{"num_hidden_layers": 14, "moe_layers": [2, 3, 4, 5, 6, 7, 8, 9, 10, 11, 12, 13], "norm_place": "peri", "init_std_up": 0.035, "decay_fraction": 1.0, "dataset": "wikipedia_en"}
Below are experts of layer 11 (counted from 0) of a mixture-of-experts language model. Rows are named router (the router's row for the expert), up (a neuron's input weights, with its number) and show model dimensions 0-159. Each number is 500 + 40 x the weight over its row's rms, rounded and kept within 0 to 999. Numbers have three digits each.
Before each expert's rows: a language model's description of what the expert responds to. This comes from a sample of Wikipedia text that the model never trained on.

# expert 8
It responds to: Syllable "a" and Ma/La. Word-final "a" pieces in foreign names (Urawa, Daytona, Casa) and capitalized syllables Ma, La, Ba, Ha; also called, named.
router:512509450449516550463463444478446498444528428463494516510478475452442530512520482439549554507510510547487489401545425528429412484407489569498451488430513543514467475521435440511562490487452452497434496481535472432484504532462524533463513540533469518521510487484555446478545498504503510546550533541545451556501486544505579490497442616554532462564511466472519475540513518516510507486475460573528519508513541531494496531413470475555474517568484482527488555533557439476480486536457485
up0:541558546414535499492520426422441429452498431501489477524524519435494492557501444443501513529506573503528457408436481486502579448520523529474498468553488553528488556530438470450582509497482486547503552481587464441577508504544562500495502551475458519483470535600511523530458480547504485534485543568456485494520526459475429515489523508441486487501497507464494535543548483518514486529475524452550487519447453572523500507455529500541366482544482521481483470483520485515480511529566505
up1:575521469464461456555534537521514489432516445528443516489516463550478518450553496478511465526561530450494487476516522447493496490472525489511530413511523513547508512500457526549508483449466450568510517496482426457582503464484568478523501434533495512538521523547577507493561474460506427537529445576468435559499505554517474502589442484528460485541436492532507534459518447493531540498442514452484590495558497564490583552553455483472457483452508532493534583528579431471515450526509455
up2:417533476502497500387527464499455499450474562468431533491487474455489493522483520600513522450524558551427505518528552580478500493551492467569432488491432541495486476499508500526489465475535502514465549460497537502520477492541582453481462509515479558522564495612436573507533483475517462558512521494505538547514530521453503479455451494442527565478546537461524543420522513526431448497524465470510448419493546570505469491521527468521519489582536483545437461495544480500575545483524503
up3:560455484517547503441449533464531463503585525538602519557398490526541495508540496511547457506464490485520479468440504482491478429514509453511489455501513552506521410515448482488552451522461485488534482504467518598498534536483545427473484520560430452540473496570485508521455464504428400532560550456530523562488455496549489476541458520478463547541498475512399513465508491476511496514482482487517500548512491544423475454506438520489481505538479527460530526504528456459532449449378523
up4:465527496435510506506552499483471509469484503483499497513494504452540533501485477486404515506596501520435430486469504485490419519471475580530530511498525565487445459508554513489494396482465479545516590553557439423506428487513466470512473502540526450503594523528442467486478404543530490509448527478453506504487554486469485510511499507451512535481511537431557563513455472504467501481550510526592577432494478469503494528557500500511446562469527444503525515488423605462505515549478434
up5:469506572516491519483488429489468481521509542498483506550505490547482478489481491463492509571567491553543454533535575447486484510558546520465456509539511503496502542518445433471509541482483484481547520477458487592504468531453521547561459547531536474378520448550443528462489479473530509502572470496508496557527428531493471502489515447609495458517591537399561526559525494525540519440480474456492543487544419430593524555487513496483466454507492482465515495500453499593492467492537460
up6:486610464536568445540478550571468500580503548524440495486467494499442466447500537529518471534608491557531493514523519493466468529480517440524493441574521561443507493519497470542502557513516451512492497545471558463462364511473469497489516470532490452552474472504531574544468518459433565447514480570519456582541494472498442501510480488488491432506491471441469524583498445505497536498519495468520559511514523422476506540514444511532486457460566542574486533481497544513479510473450495
up7:507486503461585506512479509508509473572481538531516487480496427519493530523434466461479559500549512461579471519524458537482522493449433541498573514436476524498471508507469640465491483535451437531502485559514493523508561489524495489457512442491442442518458535482515450530540450468452457466478456526455476570504456509508459528547542493492567408435535489453539539529527456459605481472513444589560573502479579467497515460514512499486471462480497570519524503468495493455564509543559512
up8:480447463492515494483535535558502464470517516506500522561457463494438510446479464519469523498572507546501529587548478553421601439481553521455547532539463492527526488524455462431548548472510530493498461471496541512449503454424549488631554522569466524499424570546409554440495509448498515496525512491550523506537474520425528473495451441489516456447514517511544550511511565541496490527504526520555521450504472503517459474512552561470480529455444532537480541447513572522549514499452522
up9:502545509474498402544500494476464474524505515538463504508488496500504461559516499522471555554501476498505515464527523471591517497473510470473501419578492442568496528587458511497614484505565518518433483487545520462462477499490446528519492548601499414503471520473503558483456494483513511526491491508465567518421576546491511474433556490431472604521503491466527491544493517535482536471479486578503466524476508508468522525585480415431555465554447537482534480510464446542518563433481460
up10:465439558522513453522519477508531550512463548512490443512435405554488505469460439522512457431546454518476509542548470464478511489473599514475536488575586450556470549506484459545477497506462493486495469479484545495548560533528464458480582534485449496485527509529490507555479470381462494499548506537501525548506524472491551493565434493427535511494504427523468540631474461521493506449491501526533513493491590526489526452519480463538497475505449482534559534495472559576445440491528510
up11:426533503465481481463500496488510453425440500538494555469447507514483493432478492453476516573455493511577526519522441519465499523475543447544484468534496522539439435547476528500511505561392550517590460481495575472474456527447493515498541495438438436484479575503482475552490522476529467544474492539576478523534560471448462476399421534538499518471524479504557457522541468522494470446465484513477484473560522465556457474446517490506516530489488477534442439527582403520536489471526552
up12:548504455423504439495515453455444456577542483545544507530474509510484502400498553478564514626455489517504479521503515505443511521511537480467478489469579518506505521501428467530417465442501486512502458557565483500483459516415467478563525490484459502540499511507447444534471521566500500514477530524481526545635444495431548448461453528545426527484491512520489508475510588580474516444488465460475532506496513496477510509461458456488505495573516490465450493502481507532476520479411430
up13:489528549452455518505499525475489579466486502509500437509447427494503535522476501527429527448508525437453503473503519498484466496533491433399451439562508597478529513484516512516448539482491521474512495479530484453454521575496500555456511515532501447428507445528545514459458461471530465430465499547394577486493512516503514473451524510498462419432473475516496587434450484560488531526436506525463489546568441479515551539455497523505525462473432607480457467463505424501505520547473527
up14:545537466522559431485542602490480460486486479516513532468504468486545472561546482511479552553444443513497530489501567534455556538485463507514467494469552545556560480498466494485516563485577435471447454499471474415455504584499517518532507434582567525410478534510521494489461492510414478524505535508541458504530517482563468495478515468417515521538517453478500524495502511495417512461447493513509517438566493491503501435512506546489451510560496487463468524492469474437505429434394419
up15:516525503476563511517488492419552494566525471422525486482555577527433522497510459499573524497440455549489480481527473549516533480430491428471514452465379530575470534530582557510513513554460520491456478560463576516495542443474571487583487484489531465456491491502532535482519429484466569490541495524450497518525475519511470454477531464499515444506470524474442498531539507566542459467522457498548565536505551543478510501521518497555560468579510460458578524446541440540473536475489524
up16:590480555460540547507441468483461506534631485499569528480473509534494496517502541486552603495426526481505481507538475532519433534468481486498565482511527461481486503487421528537502456521514538503447560496606472483479546523527542506555519480418596490480581506545504455467479515523521565561460479481524522468541522523451518447487475552565491548552500417529502531485423569535530534543500457472566460516476488455548552568458502491456530504536484501483499490512530497451518522476501563
up17:459456438419540518410517488461470523444447616519475484528457509460419447456473537507559478548554543488502482474487481472503487483478478478487430529482486560558568479427527488466516488455452504464514538527467484455472450522448567468481519516469556445405497494512536520435533523449487557510536512496543545508471497454535518509510516487566438496465471489529538519513405460498501544468511488538451486458492488525495550463530629565465539486579511513498459480523453486490459561545476547
up18:458362520497483499461469492525477541472546456444569502529587483536463475544566475558494555489503525489516430442504527467496499405507502502577476574523507501571561464483464497529506502508561436532536481513491431486530469488468521490493516510467533550515482469513509465491466456498501535588607444448514573458485487477497491473495521565490477457544619510509496495437479460515475478513485589539547522522514489487582494475572477533560431530494524510489482532548519460491483473460462464
up19:439491519461542457464446518571534482537564547479525483533571532488609480458493463545493503442460575539457513498477523477455478424510538505429520428515486470563552477505532476464501541475500548519485438418433465520496492463496525499469463454478524495552494499550459484551482526433499484440553542540520529480478530526493487527485535447580555516434575510453494520521565533450520435431553464538551517469528498591585512535451482488543520513475450455450478496539487460569501485497533516
up20:531526487521510506478504539447558531535527511459506521484588457518481564501520534453450569525559514515478545436479529502551592527484493518493547458536461428470488540420507420495449506503509613510511497525496439466499485541477547513482480556510482441515469454482533535552509439560555497497532579490413506434409549436539459542539527517533475505504487440485473508562527556489545497451490445534469494479499504491524436522516513438438460533488385474517532503467482581513506467480538528
up21:466398571524500531443531495467469495404421543451490473540514438447548496561445539532528474524510504549469478467517518506490528470492452520534467471523430493492558439553473555582520427446474530491527514511505491537599506532485474542488567430480463482505492506493517542482460493480604430447510525514501506540575533464475500431468473577481513480479481514556507507542450499456579574518513506443521526525494520509455509496490488580479484592576466479505487491450520480513483564484534530
up22:489515514616495494452456453406580471545475542500563548465495497517532497473535418495541479559535474490494519475506446544461503486472381490541431504529496529495540539499567476513520551497456457502503529478497473444481522466534474434480479466534510479491539519478523496410484484520418467519488472440508533545538497498474489516507564514431501447489451523499540526536399530424476486522519496507594478434458455460512555500452522481475495507513461434582464522442439466494486525444578499
up23:483452474431504442447458515493496552511550505594505548536432430511496494572533441484522571566506525463538524501549526479488524544509462516535484434545481467404466482517477486474519488517518557493499490498504436563448503478475526530484523509526484540446481535525541479502437417491504524549473498455450483480490477468473532538490477472464511531411535528428467601524462462482481497430539461561466388456475539483476509454473525499457463529458503440511466457486482573468587519460519587
up24:477520514496483492498436480464552488507507571473445521526563559459483493524514464448479532632525460510468523568520446478497543508487468460494397515505568496476514533497431441457503484605470457495571522557429526472493500513533481539382572516494501524514558486564455505463611467472495468481474535531515472552574473514481551570529496454440528477488553484547485470524487457536614478447503529459453531545502496497520477517474499486496493510524470570503479560482480479477473488502482521
up25:470413479516489474454492463535460427437564455451508434509472512496478527540572460518529542467514534521472531504564462520539459530476516545477491529530492478457565458498475524495480536536425549488433435476508459506520562474472503496496433627485602576506519415488426545501476531509537513486521503520471498548537508478457473520554530506529504501529548493550479495445489532560457586495449429522529515518520576477466481493464431511457559502523479502575480443541524461538481537437488438
up26:478547517512474467475448451525553612520498418498431502528443412495467508511510470475510495483504508528503518501520525503497470547462575537453454532498527462499524487591390530499555490468458552532544519449567483447496509520443514519458482502519483559495451513531526570568514504448532452477551484468459417468487477521542504484453492529546506459560457606437521473507471520470551466470572462468457481505493469598466453505503466468479581541573522524502512484556546483546521512472551529
up27:554519530560555461491409520463519542492499507533472523430492494554485479453495563480472501489498564517512548523512461464415495502478465526448465477579526540500514542461507532509524445545516508548471455494484506503516478494458470465505549547515469584538437510514562513487573525514503533527490526493521450522395438428498575502545443487527438494459476529516549509507495472575433570529459498574530536536457497487510531493521397462484436575512528448514462537587555500531541480581515449
up28:576453487461553515539441472506472515565478498519524478488478487514440533468551437452531556493482495492528497563457527535407548427512478548578451560541475541492539441453510397538523435541459461489559555524501480516530500481580498444463504476524535519504481537521496490562541546477489538509435499485513521465569462520521553505556481476570507499591460534530510485458506519514569554476508485524544541522504505443426504480436566521545508534548437537411466496504436504455492537548512464
up29:489567496542537442493508482533563525493429474506610536552512516531499528515524485528493514495572517419488521493459584449519500525523534498526448466483548519458615522418422509553498505488467571551488514543509514497543508532582555446495461451482508585558470519527585456507495533558506396402515506454525493530512456461514461535493511494481464547500540490487470429488508555537560490483502472509566502509478478485481460470472501527503499462424526480525464409550474484486534546529501535
up30:569500492475518484464466427508455544523550461425476548437480486496536507452540465390455466531514520494458515462585500596522462491479511563460529492508473532515437557521472470490471544506510490528509561456515502604479482521524465428509491510476542489508540491532518521513480403560569506524460495485506521520538510511453487522492518503542523447468534428486484486540486420518459516601489540521495484568469471470478455544460430473512552446490411517462457551451508551587455481502563480
up31:582492492575554472501498447469494548470510491525541498454495490465582489443518507498487501592515525501483553444525436528482482526541433526461504500483549532548479461475508564497538538609504403490496530541458548538471518451535478555549548487543538477495441457433510500541482505553555508534539473494471453501475529464386561474498471468564544514556544459542489519507488456580556493543508594510549509475570582523506524507472521440548479508474504503474454462467560544503542510482517458
up32:451476454534595466492448533500507562477537515534495477480532557461527436505548429522528501499457519445551569471463446490437487489434571483452532443536506473522456524521546503508474531519509459522471545478491480443438518557475452458552469542511503447526463506524506497498427521518485432512550532553546443457552466491601523492470531495546426472473482521482426510484488457521528495500477535529458527556530487567475478438503396580534519557524487582574489496494491474499459457450450564
up33:483580489523543467467444542431504498399518465511500465500500497504524516502534522450572478487563374453469519440491495535482452507476431557445558599502458490548557486557494488498531497543494452577513422539563534477556480551499483446467562429499541430526477502505549491504521499508540466480496490543511519530499453584469516538467482575423516438511478475463474536514492470551520519507524518451549558485436420514496509471559530477499532494527517518497554482440524456530473476494447547
up34:473502538480501480456479460517454549467419520510526448443466492491542467471527509492496520523537530533493504468499483497479514491559485539476529563525537469493526519470421482522535474494544479516564523507503459547497512587495503518507510520475448538438475526566444538510444535496471463444503542491482564451462463521438528565614505516563471570435540566472473558558526525466452575496494528487491450538468527514415532507517436520464485526519448516586528572500576516535499557612403494
up35:554419479495553503513527591514462486531536511497522466490491482497474443469512484447485531473555515498461498498454585492549436463472490550490573484523443592506508564468523582472490540540499487498524466472507500553519523480497515449504533515502521386501464498532465489451432528496563503464430569469472462472541480494472432531462439511471427525463432440567455565546549494525468507482469530517547509490479415562475540505458515446502580539545453448488478546527500484525583556490552477
up36:471460475538521534503488489472496444487492470478532444509447432473468538408511487464450540541604529516545566498531508592495488449513461541535458608484546554480527469524539468491454422509420497493513483539451457413531497547495501509514511454512514522450510595435485517419544492546471483567504523505566573562496480441519510505427508466525554493496517449480532481529507445511454509534482458463510452506458489506484456456489495433450448493433530509520493582527462491534492560538492448
up37:502526532490546437510459478522528475570450520480557548514459514428404529488513536544521538537503503463479611479528407536446533503511435519446442476532491516518478500511532496521480604510518515515531517484449490531601463537505523493546417526553441489488533515505539467444463479564445539448571509466472482531577454577452533525483476505496484536504507499510448501545451502510488557511506511546540432560477483490513497520417453474488500469500424538468506482519460532445569567466429503
up38:519549495467504532475488522499567484467472455413492502495512549456396524475485464480513449540495500491552448537551534563521488525470449518495488484451541606461534528472499519556491527418536503480473508535535551547546577568489494418504478521512472515473538501536545473555583523538444500516550448531481476489524494522476524558565437531598506478555488556582488485505463516513528490504422418547506578485461562484493450450491541514554493581525475496472518476509510531557558537476547528
up39:488523494475572499463490554562514500513536490479466528469476524532419569488472524493517530514500464502603579482421482510504431459505440500442416586532588446468451497457494514457432524501497518467462481505594504546435488489475452545523519573479541516472476496527474516491549529581458550472477580506501466554443507472468428507517486479511533623485499457422461546522483504460516507505552511506516529501426513522524541539501460477457557491502519487465570419468492507488547501507478528
up40:513431544480441448516498569492518568528462508521492415479499513576554565476480587512546535449526508508472488537453461521445510456551460415469460465531493577459441467483556540465520553537505463495541524476480493569480466589462570545487544517460542525554481565562527498516421470496510511461502507468548496567559526462512460476509518493425533535540558521517477451525493512498485502426541512459545483533494477536520474420473562472407484555482499510500524551557449523552481485490499537
up41:452518527545543465525524548525467558513540580504410571473542528520508527509519431508565459547519466500524505490450443480537486496538461426516442522497502505425492485494539542511517490550509459511494467473525540471463482445442560527505511483446521562604508597530417525563520453437498472452513527469514548537478488470523502428547531422521510465554531482472530517538565498498501535475442476507499577458495522510466477493462557479403427535485545454515516523420463483512533429447519481
up42:499454452454544502542467496503506528470539467534491503505458514479508489462502564480571471529470566482501476435549558432536517413449442533543483405489398471516516453529482511485571427495495510470462542534481467523500549550496532490513353536559521481530544464518518541529478467475470522569533470497530474519518475463472500466593536518456475524540473477497435485528585439429547493456537507494537520479553545471511555466504536505486433460580504458496504568503501542448531462503527538
up43:496508477494520528464459439593423538482484489577491514487476500584508485501489512547492491456585511468560475463471551521521470446403529488504465517489473491495537562532449515566504511503459460586500492486476497567544477538473504445456501527498482498468510545534511423481505566414506478447523534477495505558464552545545436447449481563596531603493502491509453510466512455503448531488524492563547479506491431477464518523448528525492519469433453494600523505459500471423442490507476447
up44:415495461517452494488496461494498481490500578509510546477438444531570544538533466545483532507503506516522514492586497506496498442527482475476451518460479541469510473523486499481544427506465539418529474480521463427434472453472479503501517513521448516531528560475500491442532505446468447504510502473478546493449425536490532462441467560565590596545546514491477431484535478477458482478517549466570433490476527479556520434471515544518395478516460381530558514515470533527455496452441444
up45:511458492459503476420453479512486404445491596456510418553464442469483506462529483544467512425573473505482519526496494463484437514479448532491463529506578509538518503468532517532543457555564451508510545462519507458507485522587518600539475501504503551448548542567453487542489550496523481523518504455527505567527460443541604574481515520564555498527506454432513524534453483537498573525474534441528510560467506517452505553521450469583466542464488497548528528530470501466500491522499534
up46:487533623510455548542560542572477465454546525529515535570503492538526547613505481449556555557467499518498503534516491533527510499401502462517503482542444477538499493522551455487443504465412522431484422509578552543539504460507484503445540502507487517551495566523491500517443590489485561493530599535498524509568513482498482594505510556562500458505497504518501494502485512485477419562484478569551479475499534580497597458486487511516489469547482480489514499486489507521501493515491451
up47:514507480479492461506523480522496430543575558469540494509573535525472439551475474523485482582446453473514560447506422515542445537487484451560484505405569539561515574487437429516552457535456520481535543565473504481524555545544537546440452501469462473512464463441499518421525535456379561494484500521553494535552490494542469498522571485511502441496510473445509447498522441494528459479513538496488481527479472438523470495553517580512529493467478473502496478437481495547505409534480509
up48:567473497491523497502561567443466480467510496543452494532475442540469437515509523531458449560565496534588550464452504460536511511444499510482466550483550562457500471474439605566449466560503476579493490528524499492499546481493550437490533515493418517513523441515475536587464533465542490512425486470595503536513488493515542570533523440518446429446491511499495496401585514479484506452536498436529532530487458508485530549554499445488504520551555507534492560519534544501529506478471533
up49:440536545439465505495437516546486472479512467476470537486501540497489511450447490502433508566467509470536474464569497465463552497535457528467492539442473449493508596476499481512526575451457466507562540507428514457444509461515555503454458541474580472564426556466542533490529501512531512488514507564426507506487461418516482510529525518495617542512450469482516468473590542520470490500407471454483449531539505489473486471446539438542520488540544537523545477460523453586447505541444539
up50:513512522475570486515556500521516471463402492504464451421435472473458519553470450455446530567487557534532487489517483510430489558513510544506432508525495570526522529505466507498536608487497499480510453550511509508581455480540529468508495467493518453482479447543533551501541521480534520422493512450533536492505463500471505471477428542529480409442454526523486484421531532506469523519535380543546441507448480495490549471522517507456538467548469455499436592552526445449478556476421489
up51:500544550412511489459565477483511496474458390455514544524511471515459499517494479496505518553471543483480459424508518564491464548478540517480539504490493533518427473474539542475532514491478414535438481475581528461476566552519487405481540484500495409429532535539513504489492473531493460531480500503575481472497531517485562468518494475462515479488625470466494496480513526511442496545480502483492433453439544526442556544587452575497472492550539529543439422428553521514526536490452505
up52:443501488485526476480514560478559574499462503494532481523430494514495435532482499464454491542533523519410495496542510519500403469475449507530433510464455484479483471501491579452485575486481457518483508515519496500533464462491452519543544443441563524501554482474550467591482526466526488559427457461460511524508538516489595547496545513463470474630472512536571501446544496496552492436529507443491587538453582473490510519538403528544565447485495519495533441488541525512456516502506517
up53:571430502493463472535506464517480573449558573478519462490474449523472489574483465532536563577466523495497488530417476496457477496493511433586447578516450559410481497465495506474498533497488543463512433471550443533524465513447444545533489560456484425457514493521460500545535515520537453491474497485536491506545493473465545494503537464514476588486443456456435467554470559532526468484534459469530533560583533528519556499552452535505553466476496540506501518472511546532585474518433550
up54:465535487555502422512505439555477498466466573481506463575553469551520565495561472572496497513507509425421484503559549589548472494506481550510433525474574474549482488456459519506527491498593492554465491448478504492509485478423530468512505556577528517493490515465507521456494479506508480477593534591439429509531428459523518491519562500506432522496499517412554405504503568489450538522496516452505453470548520515511570477487523487532483525477424490558515486525523502432502499500491536
up55:481538543482550509554467505499483519432516528476576451483490541500432482490512496485480450501493480491495445442456512439457470539456532493481532437504487454529489502458493483507516477554590489515595520468391560490453564498496491606566470484469530508507507432453459579519512481490503510457521595494556516514458508446415474474457430457478488475484524510484532433525410471500572493537519539480510506531492548510451497465527495484461476523443585595534485462506479458526533468553574485
up56:489515472505472559478506507474528473488498502462422481559508532526432532462486521477534561436482512476478550421553535542431540517475508544525473506540465474492476533500437585528466611376459471546482492416518511469506465465427459515526527519477438447456504509584500524479547502486517572496482489525480478572476484433564506516493471496518470485511503470451540481502562412433464462553483546458509432461531509483506400441516517454558474503503469535494468503525495467524485583548530525
up57:441525508481550488535518455471570473483477509517424502529439443491506504492496513504493478575551497484497479501481481403548584514523468483485492604471488501601480489522475459480475500545512491433517498570447455454517543466543564509543563538532526545555508486570503482496470496520456491508423514543483505511458478519521482448541578516472545545528610510539523526502485474466461495508474452535511533454402559530559532517490482481534579537530578533531463504601518552557505525490562492
up58:498451488526490489447470468480513478478534512478486525499503443445523505481441504529456555471476527504475537482511501479479393527515519495437503549499526542472529533495544472495575471569436500538506473502495489407496486550546454449441511497453500505416553497513590475460515519458471484532540474532440476498498393552463510504492500516585583492511485444521499503531466549599471485556597465502526462439504480499549422506527488427492542511413518432547508560562514439541508502541463560
up59:517539468475513510519474529452479559499443504464498487463428530501459477479467498467485531564554477491473486548436462517458501527514547519514512577484511491524566534471626492480474489537511480539545456467489464444510512503446551513496609518479479494456527564539459486511473500504492522551456597467539464455437450508503484486494485483604505456490550492554529537589503495471453506571527513573498529549528481484537529571475462537476505525458591377532441475543428526562505519500493484
up60:558562497463532450461509569485494544514437568521493507506512525490469495397540432506504449497538525491495550501478523445510443495494563544449495554495494452537546484563477484424457564479478500565594494500515489461454466497484487511448512490532448446452419511590526422509533474525488459503487526515504467516480458489495502475531489476503472491492487551549481566546509485571505482396485572474450574562509461409458528514530500464519435429536505420507534494455440536525484467451514539
up61:503503467529505473517510527512520567476505435474496470518444470477497514444517525531520534389534514417465482449511552474399501471501449413489521456568519458481482498517483458541505476512433498484465507477503513457464464513466498516537500461498511577443504474500441617502512523539378526455535514474515513536512528422532549499482480502530456500518522462497559508508502495584445572470470547535376442482532538545500516531486524459425539478455548516478469490528535500533550463431428523
up62:477525577465417551491496428543455446570429491492478461454467499517560524500515476485537549473460508507574519509546563531500529430491467464429518543521527518576476585489424523476522497510514507495527502507499506492525525402554481430534471456438515440557535470484535514547524561484492563498496509568526460503610549425537551451528452476454472502440508493488499475533437525524576480530531518464529496453486511539455501490482499520551497458521435553493541506439436493435516467548530502
up63:472494528449492507484567526483541422520530522441519489529455483513548590525483448495493483476545520486534418506509498576428474510449560524503529478592459529472513451509516433518364519545526494520525474566498491502524561525512490533516504472443462599592493506581537533530523499565427533555494475493527485530527442559495525590487578493447505512581484466470462512492459477475497521514498515485539450548433496438485482436475540539489498506480493447478509471506534492483575470496443511
up64:536504558527500467472499539463475520533537485417544493503533481538514551418507493515531515457580529510520490451507474444535498544533493478583501497474489442498563572453520538460440471569481453547582486582553433491532449520541420523543448429522435473526511537502431485491461508511478560542544514447435474540513415468492514554465425520476488525494494559513504502473407449496464511512436504564477497559526480489460573518515531487568492458488483517509439505586535494449521479511514480
up65:523496560482459472520571468475484524525480461509562544477485469512452479477444441467463543545459420519484552570455452472512493550504507515610562500579445539477519457487528426477515505479461481496454507497502479400471541488481488463433526483465483490580530438522541515461560560539424551559508474518495545517526545508480507497511484520547508545513533469542500520454459571479538493525486542553466459468512573480553593464473449462470550538477441457443510523508489466445409556478517475
up66:484542518450564387509500491542517569434527513528490528540469548503515486432496527504527550446534508469513481440488543464518504556469563494472550518536407524413471447556552461455440511476513581510500493530504491562498451458464492548502554527476501479581486508556534429460461460539485567504482490557511459484552517539468503509498550513485464545533505489561500443493581500487456507498437486493532532482456472588526461463538432546470572538530470501466548460502495459490606517532551487
up67:501498514507398579456452457470473569458508453512522521562511486476490474574487502537503524491525487431534531468482552535489526473470548471488507446450513488548538588534553437527526455538488490501508484551496474496510561465585526453526457547551464487504467439473543447481464488489535486501508542548559507546415478517562510554496389524521558435503503508462462505600489529541523474541504488472443510501489503540404504500559494526449505536605491485521505483543557479600519498462476480
up68:502525519488525515475546544479472477518560500546472440499585495508477496479506438532444463469458533521526518509482536481455518519455512549471539516493449486485453469526437534478488463506518516530498401445545463420473503608450500499474440512432457488499564590462460480497468568377419482468492542545531490533594532516494533478504538440494558515478564517493549431413532444527476502445527499469503528525534531472509518552422512524497423450513543503498504510498482515570499436454470498
up69:604516523456566528532520490465508514531534445526546509508573574508500581570471517570457483454454552544550500575453485519523469467554475490541484465514530521456492479560527490442500501530488471502541489468532498508492526519511480517446513467529510573452531460564466496546538479502456421450460546457561541487521494546530503553497466513553518458502549460504383452426446451473499589534531488505496458564492537554514458499569486507456458581451508469424528503504557508489481467524455537
up70:479534556461529426486509412462422574535475486587481581513449487592564448540488464436565504502520525529503471532497512538419489538525497512505516449558500588540471525456478443491509454492539511518540502513515516469501495495458515526479569579485545465476465484514414514460518581514540490459485481430464517508513481448536515525498508520528515473575531497518528494504541486496439469475514482500527505506518459477547424498417535517502529503570457499550571590546450438476583460536496486
up71:510476431495497621488492527500449511505547523490481473476554499556448552512550522504507524521502585506433485514544491438449534474621511431537508447538500460464498533500532506524499518466463465527463479465517552442486464484480479638491510539559509523497447511489510534610533429451440509558519556500544488557510476479504505563474435537555479498467508451538548534518538466508440527496480529540472539496527563534535526563507501451490490486535430456408541492529542497521458542493497471
up72:547511476530410503439505486530445497506532506490502509450484448474479573428498463495458520489507499467518529594507589497438426466455481465513496574565562523540491507527460476456504518524484529447564512449453452442549498522497518519498485547565475499502563500432570427504596548533425554400476543492523445504548518533474543528552475496539527436460526488492514476415558453472477494557509509519497468535485480541540498531477523500487475451498517532509532476454581451510427543546484520
up73:507477454527571508509458476496452459466478511491549534422501537514468458517532491526509587483525474533532546490491510552407459452450469523501427573479435513457438501455507462495467509483507523492513513555506526453475577562555440464487514441459530434501483514472600543473486504501419559544423508487568475480498544496501485493493501517515575438465531417449509413480491588513552543494485512447538462528500523457429569470489496463523549447466571451475536527503458501484476480565495498
up74:546513440524508503443506563517460478559500513429483522472450525530549552497506482511478478523503539532520555516470484533489576517523514504528496487514473492501580506498542426583532437494474505468469503552530528554504460498462569485498462489533494541486522490510492488494385611490462463504539482506493486532515473477500484554480524481508480508426630411521556496541514496464472459568546533561457430449496398513520490538467413540574462515568502500474509440594453511474489499459503536
up75:461516558532421535457528576467438500516501484454519489461494496479435539429536478398526521495532575500484503520503480466529455519585510478548557470522518527521493565561430462522458450505537548457524521453552464512523502479503501465490528470509504424529551508534550482583501551514509532481451485480577520459454522536548512506487465491551476557494502473476477502441454475548441480471424578455501572466501523451434408526507488537486580458480519469527485492493464477560530490614539519
up76:540513484477474442474563546511490524513528489514453495510431530504516467490490511516528627530486478405518482521431447496603476478435530467464405512516490516496529549474530536557510473569532504524514616496481448557550508498486562486468508516544457453508515509500494530537498462548466488455480495503543449496538548444570572532472480501537465456522411498440503467468452452539472527477450491382567433524504513512556474461522490467538458530482425511492545497496498498500525462505569537
up77:526414524433511458556528565515506584462427418434480531479474481496450431494526509512460566500473529529435533524523516492461491484514502560446494523515554471525503523463502406516484449477543573511359552552519587474533504540534440465504499474513468554453447489532514455494497486454471548466461562518528508540585562490511509468538536444558571556542489492508494542495523501485458486513532509492450493528507504458464478544473545487593458529456530536464524529519532542486518473477552507
up78:502476453539473462470467460539526517582519447444486495472530471489539490413531494567515574499501437487450561476488538494501496453483457531515471465497505514523476557482577508522516600530522552504475482557533486569547536519490486504445474472427540476504465471494515541464483476461597430496488512437547555506448485539521542459475480457492535508517532462551468526567462418475489558482464482487521513481403464596470532510470531455504493523498461482534433508501557596509449613498471528
up79:485497569451478507514382405556547436516508492556490486472522527492536457518534490508530481490544486521573487574568508497506557484514447506518509527473475432493490504542456499457453477515531455478522433558502539468475472510565499481493518550517593538553502493518553470527532457527457483419487509468488479525527549482467603490515459444449512496514530462561496496475565451518499508483454425494449507378523562451554508485419478508440479459511487582545428519452469502454486497522483521